From a checkpoint of a small mixture-of-experts model trained on Wikipedia.
Size: 12 layers, width 96, vocabulary 5338, 3.05M parameters.
Experts: 4 experts in each of 12 layers, 224 squared ReLU neurons an expert.
Training: 188M tokens, 7709 steps.
Below are experts of layer 5 (counted from 0) of a mixture-of-experts language model. Rows are named router (the router's row for the expert), up (a neuron's input weights, with its number), down (a neuron's output weights, with its number) and show model dimensions 0-95. Each number is 128 + 32 x the weight over its row's rms, rounded and kept within 0 to 255. Numbers have three digits each.
Before each expert's rows: "gets" lists some tokens that make up at least twice as much of what it gets as of all text. This comes from a sample of Wikipedia text that the model never trained on. Tokens count by the router's weight.

# expert 0
gets: ". ", "- ", "==", "\"", "'", "a "
router:162132157117131163090154156095156100172131148053152123176126226120180139177085153075094111137093090080148125098092090146136126103147135147105137135158146180134105157159138121083148097147188094078108126111123105161125097137166068145143106111169132197079151125145120106083073133139090162139
up21:103171163082068143157154122118075153061147102089104130167176149152102091155101153162080114125099092135082148127115136117125133125163148086092075092126068138163121150180140107161094126101144171080100137144106120114151144112062092122200120139078112159114106077192110132092085157118066123135
down21:186148109155089135121093117179108090089107107187091141116099113136167150104146118142134126113089154136135089123164148156046060120095130128091101090173143113160109183118140109155154160151101148159131186118098089182095132116134149110147132080131068185165133142167105124155204101093090058120
up22:147125087141092193144143119112111093130146158133143075155147189112198130192143149136079082097083190081117074101114070099128132165165154126140064115102126154128150129123136160082156116160103086048141154147130123138130130120103136111112163163146105139045154109070166111089107139119091144097
down22:107103101112117087164180074159119150155131143172174089146066101144089089102134158104165135111184140102119162136098169122135151110137130127175101127149102130127151071147131177135090101122219155104164127137112111111071106080124122123150142183095143165060091111077105143138142152107193114205
up23:059108173129125102168110176153164168163140144071121107163178156186164117127163085126069085094084085119118103067099109108153116073175132117157070098120127151129132165102111089142151162144161134115153125155107105126172136124101135116155125186175134172101127138136080080126145126149086144041
down23:138102136109140147176134171130106115109132110080117132160138175167113133159132135110041144129168107109093223172096094105087085148120156163130125142121198090104132100150169138187092076195163155116130137189163097113120140131115121132092164192074162133146156171116129129090144123189098125130
up24:157099125120135156126113160108121123157090105092150102123112200077109188156154148179062136090108119148160167098122178134107104119100092130153097088069140177141175169169140148120113104062124135150086085059167134140147153119076127086173181078141135149129149137191137100167105113090174123143
down24:097088090122131098152100134116072126099136108191120138149072163057164124121039124152160036086126087119115115119112136072150134114101095115145146155143114099065093099106097127158141120101128167170160103093164132153128163112123122129130178116158148151155151121138154142120132042053164095120
up25:144116103104183100140133127209129162120095147153156175125113144109154077109094149121174099157147110143132166160143181153114201142153127114131162125085076184102141101157139142168095153161166142143092141083172135156146137135056215143115156110144112166139081141170137181180141113098066114111
down25:105120153059166084125172101100092182120059143088131129189118117121123153073095122079120113137150109100107137117087152142121170138188131161109130163147080163118127114101131161161061176159134115129113124142078111129151152174117170215130109144120094087162090098149199142140096129112107196127
up26:091116096029132135108137110134130103151100116149149114113131153131162179072096120151141122133135152107169091136143027125154133183151161104133098150126128177160191076119137089153144077114145086137153077123124137148092126104136163162160198154165129156161137140131082132099167145187113068076
down26:163159138181144178154097089161111152063183182147143172157141101147149095143105104116117130169134114147138114144172155141172138193064157167175130052121117164149230080161104123135156095115125148107139124103124121117142148127082103112068163124123139097122114152101107159132187093134135123188
up27:093093179109157135115142178123208146126154125153089130168079133117123170077149136070136097144118100139052114141109092092119100086089118160141086084101141155103148166146166078146069094106119060133157171145163146128127120083134140114105074139136146170183143063136147082151091108107105172108
down27:116161080172140117125113140143086161184192207086106137155085116146121151137164154174149136135152122143137155117083091144176148191103088165138148133135151168172153136088131158146166191121123171108091101165134105120130144100121122162157129128105085096141052227133103110143103100089172155151
up28:123140169098089144109122122160197097099165127109136080163155053085137148036154103155103112128124086092165160090111092121170142122161104145161167122136167148144082176155145131110093102070167093116165103123161165126114160107117179093109131121111145230101103098142137100089112110100111160130
down28:149135106142096139103167161176139154076170135088122127142164055104116128135161138129133147093163087099146115114095130160093155115125132101172088170115188034098098078098135133121159098103146149168159116147151172159172153121102121080140144186070107141138129104153156064097151065142165178090
up29:132060191116135109188140134068143108159137187131124128202120184151196095152090149107132132081097103196126145101138097110083152154137104129105128099134146107172099147099135167125162095119172161143138124109116085147127106161158083116135059118152116162074175095128117138135098159194172175126
down29:154166155101087094118109131130173110142120138093071083085084080130065124174082084144135116192166168181123128173111104100080140125142095163175107125121161115089102179163101090088131094133104112125137156157117087114099224187156111157106154167116145102100134159162164152088157138139113130145
up30:191122082114119136080131100152176171118053158175143101149194157092166125108134174179137062150118159143130130099131140141120068179151136158128148111156130187165137151135163131098127096108113089130086188106141139115085067101137064140115152168124142180119121123100170162140094140131087192126
down30:143176086104112116097136193157044134100098109150166184177171138175157169096115110143123164123064162140110134102158083138144093088127091155111151124110103065125083151112111144102118167152099110097128150138115107102095142125187130150072092125147103131073109164057138102152151099081076119085
up31:125129181144091186105095190125132146191148131148147113179149150166130131129153155147090142117136119160102120152095120126169073134131081198096140074107104119139135158143075117130114162120172080079114131157092084141114069148078126182167101142161122121167073054154128145099097094074127181157
down31:118098131133198179175084108120106065123114107128147111137143165107079123138165115133117106138093123098089107096128100119109038103167197084126102126104165123158177107138155159145094072084166139165084160113103099099126131118127171117147085099121151096134103204137171108088108110141069176178
up32:168079151170067089105051147112093144140136079103133151116111114163119123143104145077142090096074138084133119113070151098139159231110124127110091168140100125107148137118116071170155149122113097132152062072138106132166161130140159167113136131090115129102047091106127083129130143157091154163
down32:179118136167090173134184153102157102165111122124077130110105129085062097119115205074043081126115127159094134160144069149169119158138119078139140121113125125118134142123162142146113126107097134095156080173047142186149144119162142167098183100146137141149114121140133106180124140081167076153
up33:110178147099094132099111107127065134122154108128141161139163125100145051102113090131093165152129189053123167118070125154133047129138066137085113129109174137143065160172129130133146117167153158078132118076081142140125102136106158114078060150111104193123115135084133146107103165129091154132
down33:150084115102105119175146133129120087113151060144110161106115110087118100122066128111101088102171095089080119118143123089057170119149078135110107079155171138115102098195194082166143169137173171168169123078110171099114092112109138089111095133117154124051141093087136119103137104170155115140
up34:108147125147058117101114085096174129095121200137136124142150135109098103105164129112168078147081077132116122129199112065148103131150170116085091156165138135184116119168117102139136144076118101078141060114088128188112146100098140092075072128074089153135149155196130133076129126159126114156
down34:156112173131136091152124125144089067133137112196164144152126161160121147169104079091139169090133170077116043143134175191131130131103125165131122065133204152134107151150172139146109132103112140096122104104132178129107105100124172096109112101125086160152182131201147162168146089174115077149
up35:159114099090104098109176113150125144174086137158110130114157167126140103141094227110167117090126122156131123175080152140188146143151127083156149118141143181198090160187110139141138117096137132178137080085136131116163160167163118066082116103071192125149083107139121078088116107110118082137
down35:135146087138098126130172153112112117125130135124090128070116163094187136090090180127189175140147137165121119107141083178177106151155148122174097117128108125094183132133141057149109183130164110192184151141086088135100153145189160176169108115079147139118149093173178168121102112103091074135
up36:082176147164115113128082141150102125134099147092159158127106101139143143149082164192070111128162115089139109067084156190121131128102105102124153105119188159101103163128067165161125076157168137099096137139124107137133164128089084087101150113108104167090138064118207150124081114075111077169
down36:116162183051128123157070124099145161134084119139165104086160133167144086126130167109123119132183139160171088091130118123115153110090115135130151149136105161099153139126131187100020101141166116112106117117087138133087113195145097137124124085078124151076083119151126167198125119114081086184
up37:094135168127150135089089150178119119121149106118111157119161173077126106137136089124180094160099175164099127146130113112145120057056071123129091132109222165140103150118148150139108081133163136097095061114173152170122113113073101188063130157135134135070129169146172094126108144123088148130
down37:165126141147132149153146198095068160078098109141100101140069139092089093119161162068158128141147143103133162137110150151129103148155115159119170174127145149112065083128144142094119048068122155125127168156049144181177140120120096148139152154114053152086108118180116172122114146116145178121
up38:131120110098153140138111142201140140172140103167088136063083140143059129148103113058169119145102160148145095091128087133068107160195124144162134163123164137182105155168155158110160090106057114128171160114132096128150126129131093034128181127091140135105100103133138120172084168121167142113
down38:112069138151097090144095085124113168167121141072120108100146204137067146130092080085192127145117135136124104074149108103104154162090142176152142097157095146065183134084123106052112146127084131150133137197131132100102109137166118093182107151084138145151170111095126130151168170074134134110
up39:117144153116129131126130149182165170159115127155131128096123148113173179115136172095129156111044098180101110101102120140061104145129110132116125141152139131152104129169119142193120107175109105138123147107165115105146000133100075129161153148140094110116177135148160133073081056140104093082
down39:140105143212168104118114132119115144193139106130124119098131129078075115089127126105132121160145097051166137115141111167126113136115115123123148181170076135155069087117111154093122147104156161181067158117148181180215173129148125128065137132085136121122133092062164147169158079132139150149
up40:114161139154141193119089082139106161180136174096126094176163125117145154110104131126172110136083172118144154146096179128070082138112111141130104148118153177160139161152077186128137126150142141054123135108157047144100117143128099124161136122170150177057139094166186090160107131143135210137
down40:109157188136126142150122088177159108130142083134185178109145182126140089227123103149066119135141096148156116143131193111125138114145105142114128131132092141137161143153086142140093168149114146139122069095183119153120100189174144178165090147132156108179137117172142046089128130115090065130
up41:080111099156126163125129161110089084128118171207106109105181107099078137153150166198097047125117115133076079173122109107163117129157119103164155122165156121080108132133152081164157157121158123163203170056087131102124121119131111130169105092101086141172124115103142099087107139159101092124
down41:162071100100088105131198100071111165076107117137106187055082150130085120054099144100140074188124125135129093136131167095122146152128123153135102100103065133129092126130146142164096116152122155082114107119134122120153107118147088173163063106080116080166146134146068177122106152159097160138
up42:077158173141133072121165144140166122089129123124120154097164136087116126130148178165128149107141133083123075138104122143076133112180184133106156125103075164111111170094169150091160168119158152084138150150130137208123199151131131070146045161115135105131210184123106116121118136157088124170
down42:154107081121152110136127157093133153123120142113155127082107110126171131077171109190126095107077185140161151104141135129168116124116148106113159199052087099099091196060172093157108168150171140105159165060154070116127095134119089118105166093158132117115070138169161108106121177137099133133
up43:122055137138125100172128144071150136146142129086150125186081124108174089230092104106102104073126124103152148110098117114108142180106108156148141159159104157185118077111149102130111137082213164089157063138131114118155089170175135132133110126102138128079091162160175140149126091145096139112
down43:114081220152082151199178108125147183181106156121066125148096114129161112142094130104126119138176156153181149140133139123111135093162142147127167115206107070124151120127124121064111127102130111113090099151073126145171147147104125178137158140056148124128081143128148134117196131099167171095
up44:179129089122120167081151119145159124159098149094122159154072118135205165151121161078115177150144151149123141154139140140208068059145134113091097104095163126118118109084111215096165119173116094150080141113082146137129152149144119108170090121188133140091106132093188127066103105117122130130
down44:188157152113132107086103156172155104103193115103133102161153203113126137138126164165094140151127130111144152129169155113112177112125138121136152170149144067109092171116069115135091077143052124169133132116165118073164128064108076108170133184068074104166074167114141115153134132112166149127
up45:136126137145103093135101132117165107127091144102139112112131180117118118144117076082102096117177136122133143101080078150069116105138128165157081108090132147103126103154156150065184111103110123085069039098143105137116166149137089113099086096142086125089057092139188066117109185068088145132
down45:122167112107126158135074084105146113121097077105091159089094117099114080146126095134148084124147136089150099148162086059107153064153083056139155121135085114132173153135132177161218111134107159078092138109101155144156073088146096156109172083160161110136131151099153092095173095136103126099
up46:092103146071121101135169126143173135106082152155131119121080095075094124142106182139122109112078152085120073079097092157148151127112078171089105127151150157139092099166085062153087116104056086131121161082154102121148122127126128090132143151128195117089060071159108118145113135104096190148
down46:108135061090113093145162192088107157124164138166101140097129175103074147119116099130190135154139109112117147154128054087091114153220114112132134126108106099144172197138113128112166126128139136173136201129134057129163166092112126153084160080126130122143105133171169074096130104130146138075
up47:111176144088171179096158156143098156114109108110081092112186131159139120160102163090116158112093101084130105095167131118147102179153088142100141149115152207184145124118139064111133106135170083132110142166166109157159060072098108148185086116117107122157134099098126108134107103072051123167
down47:074162101095113159113110131084139129179131099133122077126138126147130158109154104083206095158110185132134179133120104044132098105134089148114122127121211084133173096128077129082101149116158103123098170147096066148125131143114163134106075146076105144197153149142171153129169155092154150170
up48:132169135107133106107122133096117088164120117151096182114158134111147161166079060145114124142130097161087124109140140081092125088136134162147117194125062139164141177100143207120178101152115202084129121101121155120158173136135108139087188136144110163187161123129068103124082155090080192116
down48:185120109132147185165150126143111133132105089147140123194145113149084185176126146101121069152165142149152136162092143157083079135183104116173126183158084134135078103086191130088164069197050108120158185135156122130156086125111110086111138161101136138147149101151113169138126101136126086128
up49:176075086114126114168096180148096181197119109097078133131118120133147107165097110094113150153124141107103139092165069189084087105152172119159148186104102154132136106169128117143111086135132078166096214085096148136110139143114082101134144149176082139155159147112076168117103112159185125103
down49:150086118145087163136115140151098166159147190112166119129082105114174062134100148149126110142142057083111127164099119104137148081161153082157141121132170056103146115134111150143101170109091177120095105171092077128164136200150131112157142103121076120088145189091128134133122222106109112164
up50:121089111186117149076138129067180152149144126108125129122178140129128110147069145169147070164093089154131189147117083144110146140157125149151103088157107147126103149117142144072111134112093140095066174107208111062117096088133131107127094075161108158142149114122100117147139198192116083184
down50:085121191109117175130177154166098184074104132133151114134164115105141119090150104162158194114102085139099156130111183101196118117170134157183132148120161079094151147115149136168112137095136161090134211158148170129160068178128087156135120161136102123124151120052120173125115188146129129115
up51:137100135107107105146108153135163150113109119116070119166133116187088139065161102097146163087107083137126146079094165156135125108181170168126134106110167097123156161115181150105137191159165129154133119134106128110111163152199090165124182127165174179133108083099074066137102093202080147124
down51:167164109147066092177121073093134160132124159182124091058152164096101115128144151153155098125094171146115123208136120143090140115175129054122104117138088115142064144144131155112149128129167176124176092174067143140140090099093082067080094091101164119154126120146112159142142139131164163158
up52:137152135158113201196083121108186098074127107090102119111157121135170150124172137130077159151159110099067127138130084117116153099114109110112143139066111139130161182134124080103109177126103137086141080105115119077141117116077111111150056138210143140164172146150171141098089138089063108143
down52:089097114140095162130153072178077113142104167130138137131107124068084140208133014153067117151080077095103171114143175136188106174084173108149155114155152105142146123181095135108104120124068125170145118136149129136105130118142107126108096151129149087115092114141128076177126130096150115121
up53:157128163102128129109120109129162090100182118098135134219144105191171109153095152095128123137072157147099104152139083166135172088156190129093066170145147190136156145120104144138172101172106088147133165100122168188127140163180090161083133147110128144192116134101168142092085156172132131106
down53:087127124124103089046148083169148079115178133124149110164141129139114105117083097090150088120107129212146124122103169063166171151148118129052095100128119102118130165120109117122112103130087105165148129148158092143137142106140136149098202133203202114132105062123160128086106108166089148137
up54:166135181141088120154140201093148143091093134127079156153138187082079164175128132172066122156115147119173125122106060133078105115141092131099130130129159190189108151134158075170130072151160162162139152135134144115148148143144103120062093136179163180127168141144129121182127147108127110179
down54:100172201117110155104117079145122109115127140120109124167145118083094163111188159160166137137167140154140151115158144143190116135146115179095131093073180141101164126079098133125131174086121151086164134105117092121147074107133127129129109043124096154036040131165117161163153095117097116128
up55:139126152150117151140061172164160124089142114116111183109105161169133143198135120086164151172117119124120137137061189122143108103143155118110078093137093101148122126126100159144151119157116168129095082134159177069156150114085104157134129095192140090042193117126138191113103175104141087079
down55:136077133137096131115131193128154108138160146109079192101165119153155121108163152087166147100123114146144121161117155097128089132164136080117133091184138105110090176069129096047131111121171056177152086088142094119137114111180115168124133186101096191083095147154097121091106102081088105129
up56:157108199158129114160121104148118124161148139154158165107152131158144137207096129134132095102099175068136103122082118099168114096099117124094085130044132159138169138122151171062128152120123100138072146066163209122143076153117154138091134102135180153134117069102068169115114117111155105152
down56:151178099143073154075140057086139115138136155152127121154148093100036181145139092144125125100063176152185117164147125102108087144111180093187123094144088109149124197162163123110131153129092136130147092168151129129107119076139148165161089135185148134079138100159115143151146119108095084091
up57:156147170098101127147121101066145109213122143065154190139106132115170127143093128129170109121082111131117179115096123151109069124125084156111145077154104084100156129193105188120140126113202143092149127120178163113174126111126105122155171135120111121158184156131177133154053124128103069102
down57:161134129198146129055063169082140146224154160122145150135133123095193181111103136117095145095107157105193099096142127120193134103178120122140092155150105162135106169163138092114179161105125098143094104136107114124153168140065119096125107096116160096149144092137100190121139107166106116093
up58:159135087182093150151141149063129104124134103165099139126124110152067104133150109059137150159081072102107093189099107110129097163131082118185096064088085135203161094083151113159097181157114138086095114125122165127154137078135114120111125103118109139144086177151127142095056173156121123133
down58:105118123140081162180120135111154121125136113160044107137117152140103137109154157163137144120039077153166110119143083115157153156136112101117079071176132105086151149083112088140052156139122160132159170057162138171136155139119105107116133168161105118101137129108076138102083146137038173096
up59:165132150094125115099125086104085110164129108119069114153166118028140101088161134142111123160086057085127072085130126069143149118095118142167028121069140148160095152111170117139118129161176133105107134119135131131135089138177112116098138173184110136178077144113111160110133133129173174120
down59:134079191118071102117137043140121122136166023112077143121107078138181103110131145100063101105089099115116083169135111164073114178131111114116145157093088151118104163148174136110108108167105090086128105086170094159145082124141118115179148144120077136145083137155171105126125159123127130130
up60:131147138120168179119168157125183115177103140070151123194147143126141170147078140117135139130127117160129135151113125151131112111119083100126112170122176125132078155156161120062118141087146081096124078139149113159108160105081098136162097116201166222101104165173133105115071112219109139142
down60:134142146050185104129160137148069157158147130162134098119118098188091113149214109160132163164145096102070168180112164130110078096117091078161104165142095139128110071105132110082092132184117172144130147154155134096137120147135148201082129123129121087109165084078130129182146143124125158143
up61:122101104141085112110074185160113173090145120165126109118118170188131143120191099174140101074128140130125092111116159180158090185165158055185115135091159140099198077139109123151121143146105136143100132142122062147098128140150148166075129098129135130159163068124154155194135101147133177168
down61:101105141150154106111106109071117066132146145129110146067181118169065130105121158083097124155114193142093109155157096091084134103144182120129136081115135185154147196116142116087145110126150168083102146133174073117155131152116053128085164087140112171087043113114133123096144121171131113104
up62:110104154124129124155069163118147090152159142131140111151120093177156117145147144078101080088135151084124148056164147129150122122201132174142113195125169170151128132125130083161150092135139057174085092093069089176197107120127094173167089098088102147134160112108137110123127120164075169151
down62:108119155142175073087142195113128151148105133153137133096109103124196086087065094114162089110123080208103127111105125148164166125121079110122072105176093097115128166155136102086146153142165133169160132189078132098136107135144127160082068170136078114140182097167104094111115104164151122100
up63:142078110124146143097129131109124190135103079125089149136097160179160159161113100111156085107108139175145132134088181128155091166110084100146120125185160122177163137156135164109163140157166126104152066085095058145145120086095102095105124142188080128045088165080078091118110082132147115119
down63:096182113146125077132149182102120144165150130127083109183127146130070162136128124126150146120072185162127153128109163069107104110108148177125122151139070119076144153147131150094060142135151144146174158078094099132100128134064081110101129134073150175084116095136135047152099172171178155110
up64:089163126123083100082125133092114109157144120052157083119168183107130073192106164151092155089151146138177140139132084178168131148135187179125143180109153120108054147122162121064094087099167126099129105102158096150079140169144156139068149128098149162128101174178146131126132135153154116150
down64:150127190138111065092085150136143094101100122158080102132140156147111140105133095112102137109111057084086096228143168151095113127121146103123116069093110084100137211183147171095121086165124136128161080086171084095135119126115116118148166157120147100136132135169090148167159076094149114131
up65:115184143115164103088183124122078173113140106120179127137117145116176090089165164142146101173121111127125112146157143092119165172109134104125119082086141143149136114143139112129118080207104165126109133126153125085112181197113233127121200141087145146098122122129151157169046115143147152080
down65:161160125117166093176118154192088178178148130148162114122110142100167116125204104152169125141127141129151100157185175076132160117111125108186126099128176088170138132142072128141086143126093136202104116120048099111102110153128138098138177175098099081144144143188119111178089133098163133106
up66:101168192122159140105149109062093112165111143117180083130126180146136152131102128118088130102137138068099085128089105146127063084143108124100113143167095136117107133125115177073187088161174093106140168153151096152136095143133160083204154139187115087037135113088121100123123158129126157157
down66:129151126129098107096124183059091143173121146145175131115097110199123139126146111145145125144132107107157071113134120151135175135096061163193081060143146150146172154147138079192099132134188225074104080080138091139098110125107138098108100098131131093164130100101114120133118169139102158142
up67:109114137144144140138073127165135110128177128086187126160132092214123114091138165115119111121086106094094119139071136140105146201115116185135136089114115149112139154153121099136175130206081088128126191151076187100157128157134210086160116106111153152087067076094142136153133146143108127122
down67:146136142143108139103101135140036070149108163127146128139109087166068115105168099090118083119125100152101140112097145128115181121147132177098148193155104084118137119186138098133147114134122137129149069126047183165158118135118189120157107118075150106121082112104114189166131075088182075140
up68:150116134114177138143121153124164092102120197113183168104088125128167153132112099102102142120108163117111148179114085130107138047098119189106104141128116161138096086137152138130167115135090098131090198133157161124136070129167046114099139148172110062103130142148142099154172112211071144162
down68:147173067128126157115138128124093159054090132085119108135132074135133149150137111169108173140149131069095076084116127166103145222144080106104163122127060122136077108158176183129121183177138135136139174125113168164145179119064173124112100131102155179151128120191117126140106133108117129146
up69:206128144109078151102108083090113169139130137171139104149139186167122086060152161108116148141119170179111167171103164154104115091138149136175146121112125212147093192093086131094173072111132089115153119122176110135146070106095120136094147117095109106121107127134171107157101126067083113088
down69:178135143095119082106109127165177137171169119140138085135129177105138161089130131139100202149095136164104066108142158119132071144114140145159102139128127111117103180122046108098175070189071138170074153125138126126105115067173085141180117107137127139155098168187171154150100158145110129163
up70:112121123169132028143152115138080139181134117116089097169125176063107079149103133098061107131131163188159166083103169152128164151164088124113135083078151129076104122175157184136201139176136137123102160129174127140116145149165106102118092111129107128078126173123150159081138118124154126094
down70:057155124097104170136122133116156134189094136153137138161069145156083139127087079094093195139103115151096140117138160097141191180150146106106137140165106068083176150154037118134132169104106186173133127124080126159095087109101101152091092129169117126112113134112063110140138102109113176116
up71:138126128149153167106132136107117083223100140111138137159099141176169136190128124133191214140141136158111112071119115039135082080150116095156123129190099146117172125143146123106164107090130119140114117109157109062107103101122133105109184157158150074132112082104095104074090094104143134099
down71:117156115092135156131144129095151167107106040108210186114143127110117138148092082111098109135197110129141101140109170117151166102101126147105114105093099107116120092104189159096141131111213118138082122138104093128128124101079195178107113142185172124120171131171095065162123092135155152085
up72:053105101114150171039110088133155119189110149105149089153083105110139137083132133046070185091137155134123135178159124155141102135098132112120153093159133170108103117158144097090204113133169089095131152105126116115148143119096140167128121131145117204091135124122123089163084139099095063149
down72:070120195155138177104147179153092118127156125186157146187120092135152197098100078117123155113147126190141111160183173135101128158138071168118134158181115143130122135173124136114157137182149149104087132066189137141152172126093181139123113162174116165114157138155114170121153106097062112131
up73:119169114130138171189170098072097112142156107117179157104074098204136133108088093089115121169183071120096127121102126132177132174097121128128131091126125136176116133151160204122156112147146104096105074132122075175093097085109096114131135148130118097049140152128156112091063146179116106151
down73:132112074129141133180107173111113166110094168105104082138149125066128119080144087145131119150153115170154089099130114176111113067124198129131129107122167141107139116146119091172105123178089154112076151151103161124119062171113117113188138113169065171124126179121187132075147186139137198098
up74:147112105104148149139146079178160142136132145126177129123137105136124135159078102156120124170108081189161138150133122112140111131130086086136082120148080153107168177137118090153109147164222133102097121092184134159095147202129091100067105192148101067142135190097151112119104095136067107079
down74:131108148142097148127124127152131137176148123156150108059079142172108062125104157103120132156170091079162101117130188121133188081112135095103151101120106092119150143121156154095105158104182133117151064101092126157117112135099058083153047110122109099129146107084202171075085105102080155112
up75:163097137095127117174129160135161155114082175125131185138087161090080114149152170132161107160152075168109111130228088127135105127105106094097180100130070155110155079133137146106168079143128112100190166139131163141115072140069097108194150121151177128100128104107156135089151155118159099091
down75:163130191172129113121157094162125150109123108108123132131158077104133119113055150078081116137120140156179081165103161087158104083136120202140172108150111134147105128090114130062168088137060113074138114090160153137173086112108191073132126117188163151093108088105110075106151147117152142115
up76:104159124084151151204159149138124134152179114101081139136159116119142114090147125095113087119092125129154158154203068061162164114012071152119145189091166143128137135100150148105125135136185135071163105112163112157139099095160114164158113122146115155089087143151136084089127132135133095110
down76:126158091134142117132152196177138114165059094119151090097126129126141137121112136115138086110113116092080120161145104129198165055120178069103075105214078151114132161077079149099120138154127129112142152182166142135081109205149095152098115140102161084107095114091102140098130161120100133132
up77:127157150134105156151155153123159144099163160162143095143170141104126128122105117102142106049081127126161090148167140136134060113125132053069194097173075098219152133090143126129105130123165128141091120149141099165129126035124133167087115091085129122114121100090109177105080079124164120123
down77:176071208124113128183079146113093099095120088073142183163086128100149179110113071122154184128169136143120125149095147177152155130105170160102079128118156141131173098140108124097098151156130175126110109126132134147132138155178146136121159117117161066141147104137146073178120136089066073066
up78:106118145118067152080180118113169170124107085089130143141084106137105157134156111139192137086118143127146095170133103180172145147104091132143089094168165186168132134049140181186121054127103180110129162158185141133142093130167107148141116187144093129110096107149187113095125146174116132155
down78:137136145043176148133090161132088099153092167156142155146108091089133152130092173095109165160082154158146086099149094124111133109095148180145087108199131137176103091198201189114124121161100153100158137140103151169124142124118117106149115130094123191119131074132101152141145124177163116195
up79:148108126070114142095186193111137092125126119122118160174129106152195111150092110126071115139106130092164101157118156066178122127148165130165136147057133165090061110085163106131135095116105163107129173092159144175093113119141157154157165156189115138124166181099114106096054076147122158112
down79:135190190180119113095165121108087110172118169128157182197133138140080121137155150147110197086089154133144178175088100082167140174133149147090125123119106133119150088057120138122114158135108117109125151139139140144176144134093184135159149154148113146127166134156079189098157215120138101084
up80:159077115078131138094118137088131128105165120120121159119151133090144140106151152139148083156130095182141177124106107155120131111073136165090081112132081155147140125151161137098139108166107129050080165130150077141175127096068019081082170122065190078092115125128120088121094122146128118113
down80:148071139184135103108152110080182170141152127115146083147124113081123133145155144063089163122183190186111100097071195137135168127136130151099132157099114142073149084147127166130147080169131173178144135114109119153138083038161099153085091108159110127108116128134124099091074167126128142121
up81:104173103152118181151101115120175115160119134112110133133081167110189151142111116148142166122071143096084127115147138103103102075077101182120113205108129119122106073116106132102178183115102140119094127147133130188078110190164170113151127187161161144141138155108098182126089070149145199089
down81:085098186040152078117114109137068200088132124145100107094125175185169125097076158083132084144164137180128119108157111147140108116145111178092155095139141113163114174138177141146198125111094148140070115106118167101113110106128123089096111107105089097129099169118148147141200097118144099146
up82:118132187147157173088103148118096133113134062125132112172053111121134120130129150191136009107101144118115113145106153168137186113093149170139156170111104084091110172075100111125102089164142109128128121191149149095089156138146099139118124126086147201124113127176149093086170126098097116135
down82:113112146187102157155122141139100139161141142113151099102153176132138155166138113101107101154150086162105042096115067130055096091136150133089143112121154090164180180136092099146130122166095119092174131122087092086126128132139171123121158197117112157112108201116085197141204109135106143093
up83:128069138070165143114105133104147120097128153148117095116195159152143156140157116075223085127105030108098136125132131182118092047128125117112109143101141111145108074141165116119171164130187096107108151099123088090081096133151122132155163107150104171158170090141091113118078153121102161124
down83:176136111054115095140115111124118092161145121132148100136053129142121100106108134148140188092189139119093128136068054134141129071167137075138168119139151122097130101122095098159177137183075103054191147130122130117091060134120151186117136119134153162140177160140124097130102156125085099177
up84:147129106149089098123166161098163100141088155118130142124090117186153139162133036143089129102131112109157126125134156137132108095089175105111125156182060133166143154137108091084169113176136108117078163146080103131113075173089165140084107087161156172113167090126136074148084111151078190175
down84:110146130187116103197126117137165150185031161131096089078121152103121140128113167116085124134049130085122138146125141136151127152151188089172094137120116153172118126111105169073192085171142138148170181171135156135127175113113137132152101116169136165096112146132154131120148042105142094114
up85:095107106129164186129182200074076142127145113124137163126119136111109105121158179109155062128112103099116129085125174170175120119161130058104104063119140085121089064091156099155139117130130128100086122143093146119104073142116083089130104148141158187128078115113118149096140130050065145115
down85:087119122109078124158114085100172165115136154141126135068142164134131110131042173136140157112156181167194105076201160126101148143120077141130082123142199141127129157181149199173147139107143119159089108106118089111173162120128118124110109152083138200176132125123174160158138135106094107139
up86:155107115183158155121151124072151113111066134104181142139095150155145135105161176127107126094107175179134136054175137139119053110163070132105105115161108119156158118136159175100163139137142076071138117186064138138102118178142139119095098108143141209129153094138156100066079122138112139105
down86:153105130118038115143130163090119146073143122176100113137122130099080088191118124156112067129092134105168104154161113149144137171165114140162139170139159122135098219108128121126086150141058155093146100153099139168172104132163154175124145091136125118092120115173174050060112150100113119103
up87:076157184100144082138140083105113125125124150106082155106121094071132112153060097122161161070065100137166109176116105166118135112125127124136139081192073154149092182096167170187145132163199146124106158125134162107082106115094078180157136141168111128081090111167142103145107124109101107133
down87:072163147139193125144100104108124124082174157056178137085141100088094096165159131067123180080145117136167144107049101137125104144156186132118138047081105181148134134125107146136145108116145107153111133112141163154049145115092103133136114136098107092158137150120110141094153137102179103189
up88:129152067167150098155175128138162099140189174078169163097148094150141130137143141150123122137148093117123128127105144108158162094099113144068120105118176135118075179053099056151070077112142131108107096122156082097154142087119089084165101090132125205155170084093138165161129147101088140132
down88:150136116098140156104160114120122118107161123106113122150184097176120072115146062144145186164133126157111116111123209091122111106131123150055149081178096133116148166142119144170092118191137149083189082121103136121090098173122128082199124071150159118182120131071098115166113183135158117110
up89:161155110095133123074157047131163082151147132080139128123210150144145153182107162166090099123164156153155142145094141107138180144098178138119112173116088177178101103124175184153091129147133095117123153096122087143085109165110095170103115113085177108087146122140176119083083149141088125180
down89:097087160111082096080134090132177116059106163185083137088125116156116090044143144109085173152178168158130162111138096143100121136136189162150093153130127084103101159137137155118091096114181066163086118127086162108114072124087136122124125132121158097147174092096114098145177122125080100157
up90:151133184077186125112173159118118133123172123155198085121112160188117141151176109079128139116139171185115131178084071130127106126178121119129140170137103219153122108101113157135122084161110084137131149224133147125148130181152099088057164109130135138136165123159108117117105119142104134168
down90:126095121105104133128146143169119148130161102099148093101113134124147149108060130105139099090184081075075131158085134168084163137104137123104102096119116126045146144134169142205176121146142133119123169154187215103154129141130097126064147121145072075157165169128113202138108101117120126087